Weights of a small mixture-of-experts language model, trained from scratch on English Wikipedia.
Size: 14 layers, width 320, vocabulary 8192, 42.4M parameters.
Training: 295M tokens, 3382 steps.
Below are experts of layer 11 (counted from 0) of a mixture-of-experts language model. Rows are named router (the router's row for the expert), up (a neuron's input weights, with its number) and show model dimensions 80-159. Each number is 500 + 25 x the weight over its row's rms, rounded and kept within 0 to 999. Numbers have three digits each.
After each expert's rows: "gets" lists some tokens that make up at least twice as much of what it gets as of all text. This comes from a sample of Wikipedia text that the model never trained on. Tokens count by the router's weight.

# expert 3
router:547480550545514463485476527486490489505491516545549476505468483530492498449481447479489473492456479482474543529482466478505488535499479446497531484502528502499518504489482507530516486480480515524492516504461500510474452495514457517466508518
up0:474512499519500500497530515437507504500496500512473514508547497531510555524499475458500474489499501502496491529455499481487505542478504482507538512502472501566473481507522486562481540512525459474495526528487500495533491472436489465554499503
up1:508497527523498518474501533468493514462508518486490488464475475508486466524482506470517520510493487485498502486498535516518500484528489477465492477505496490502531516454497538451510537455468489467502488499510495474475477527513505579511492497
up2:567503486501504539484485485511472516531507542532482501508503429508481496477501483503487502482481509505469498514496473492536497489502487501488516505449500524468507500480486520542522462526498525486543504450498475516483474497473512478469502466
up3:503479490431485482506501524515521534540475484524501499504520504516507546519456481479488494498514567499474461528502535474499492504488478471556494499484471520527497507464492461576499469534479527489504508456519463510528499511522512506499460506
gets: " the", " a", " The", " his", " an", "The"

# expert 1
router:495485531480545448501481469496523475464523517492513495467491429490511513484488520512511471493476514509521530499508509500484497514523490484495493509498512493490528427467479548510539459502468450508504521526502479491551482523518490559491513453
up0:475481495535520491507512488514494507499506478528498528483559475505516509481498502528497470569485512485493484484494511497513526565505488485517494495484500445466471498475478489513492433484527513509520483475496485499500503474493489468501441496
up1:475485435528468529509526513521524518487540481488475546522544463495552483496525450518444519519521501504502510465505481523482487491479514503494509460528479524459551485496499523501450517500511484485541507473455544520513516497483499438505502462
up2:530514471545506552524488509502455510559496506517512483506482474497490501505474491487481554525503470463549512534499513514468522583524485494507506504490528501472476488486463505524500483558505463496545545476486499497502510498522522496467491530
up3:435491520499489494537456495470539514501494477505488493534500483515528470523484483489497456533500571532506495493524476507498526494457495545529463566504504520461478444503454478459506451504553482501491506518443502511481494484529506490501478471
gets: "s", ",", "ed", " film", "\"", "ers"

# expert 7
router:487521515546516528491485499489497515505525507477517486481471507517520530474434573488493456534473478462497500535468458477468514491530490517486509549508499490482515498502479541540509523514517459534464499484487471516522485511532469495525513505
up0:503515525505505489500502467484491443464507496442495485555512472524493496477497468530536502515467490510500493508478501456513431524467444509514493501532521471530508517456456486525502489494539490503503518502528486498492507508529505502498499513
up1:472483437528522514508499472491534510551525498489511522548465501475480477481470466558468501502516457473501542498500468520528456495551459502499536498491541451530500499517509506510465487528503514529473450477490497500485455482505479489494516507
up2:500496519525499490528491468497512506453507506532494542511510497511485533467510490482504462507513522526461497506526536479519501498498502527547502493495497491487518516500479499498499505479524499515508488485507553451499535493490500497482499526
up3:488548499496498496467472509498543482521509512486515493483483479489502493505493545546486496491470471538476552491481504525503485448537486496408484515531443498488553479490517516513453506544491506481524561516514547510524500544554498504498493499
gets: " of", " in", " to", " was", " is", " |"

# expert 6
router:523452550486482444476475539494519470465505504496498469509512477497504483508484514425465482486499523500492514476522478502461491495499481475520532482498504493512568506501527527496495491522488480507503530472510468457505493509488505520512491465
up0:514481437494490509498526522496457507533500505471505504497487509488498567480512551522498520499496507515534512521502451542510514545495456510558475507476507439477536496503490490441476500504488502537496530463560497522501494476466532486492522517
up1:492488523509507485473499523503443478494508473464503473480486524484515500519500528483498528516443524488527458532451502535507560507466500504452518512529530476486529483514479476514518522498513519541487465496508466511491493480499498501496508510
up2:503527469476543491562514491496500505495521508546498515536532499493466473474496529466485485493487519525465488519486453498510496465512495488496484515463472471509501501506507512506515489511497477515506525524519486496503522523473462564461481503
up3:512500498516475490573535491493486544427500451475500505520519504468492472535500515497535477491451427500501466508507514502467497519498507499520564521459532495443528459493533525519532485548527488506537530482508505470474501501477486532468518483
gets: " (", "0", "1", "7", "8", "2"

# expert 5
router:486515512548531509518496483509490431491490535508463471515493531531479531504505499499512494532479506518445476506540500456529524472547524508483481532530514482488543493496488535505530472466472484540499497460461497531534472523560461559513523508
up0:523526504556483491520537479502476474513566516499519493476496497500499501475506493473494464521503477491471503505501480498466485521514485522548519513541473446497492466494472570467487507523545503495456538534489499465505515497494470439481509453
up1:520501500519501497499494485503497481536498497548479490495458520481532522503497493494485499492505517507441496501524505526482508490564501464552437546504509485514504504473503515495537501533477525540490456569467460563519442509487490489490479523
up2:503482520501509519502503479493519501513498514493534542514531504524479550508541510543492499498506493542488475481522484505483529541468549449505499554513547493502504477497500464539538482514479511464507503434508532503500491526458465502537520499
up3:496522498497523502550468509490511481556429514508461535498460500503506564457494507512493457475500477476525518486513433463500548431501482508480485493520536492473490499498477467524515517531541482522512503512473498571483564461526496526506498516
gets: "\n", " |", ".", "==", "===", ";"

# expert 2
router:515501524499546492494458529503496525507479527522524479463496476489482506507529491512505466506516515527483549500516485524510469520488478446483521509535505467471563492464498481521530454440502482524484480517489437476533489549514509486487538488
up0:499539522511502498514504494552494511509501456488518471530528510421535505490546482455528481465509515502463475495529488513505482497491518430493534509476506490502508497469516482529530504441495494484497522450474454538450498470498501509515500513
up1:473511502463502517500514516502500484482517508514457495515502532497497473476494556515531467496465498530508491495473494503513526495519542484513485521531531480528529522541498498493446563474450513488536506524492481501500521500553528517478544500
up2:525480500479490588484508489491503524461491506493500462501493495532504497469466508531498473489500493485463507501490498501495493491501477472523507501506489501478524495539464543494490479497557492511512486500512532515501539517460496491498508506
up3:537489505464495496489488485516526470530551542487508516503435501493489448546520482494471499595478533522532486509536458445488475517482479503496514471483492494525503501481530488506542504512486515525501554493487479463480468504535479444499487530
gets: " ", "1", "2", "3", "4", "9"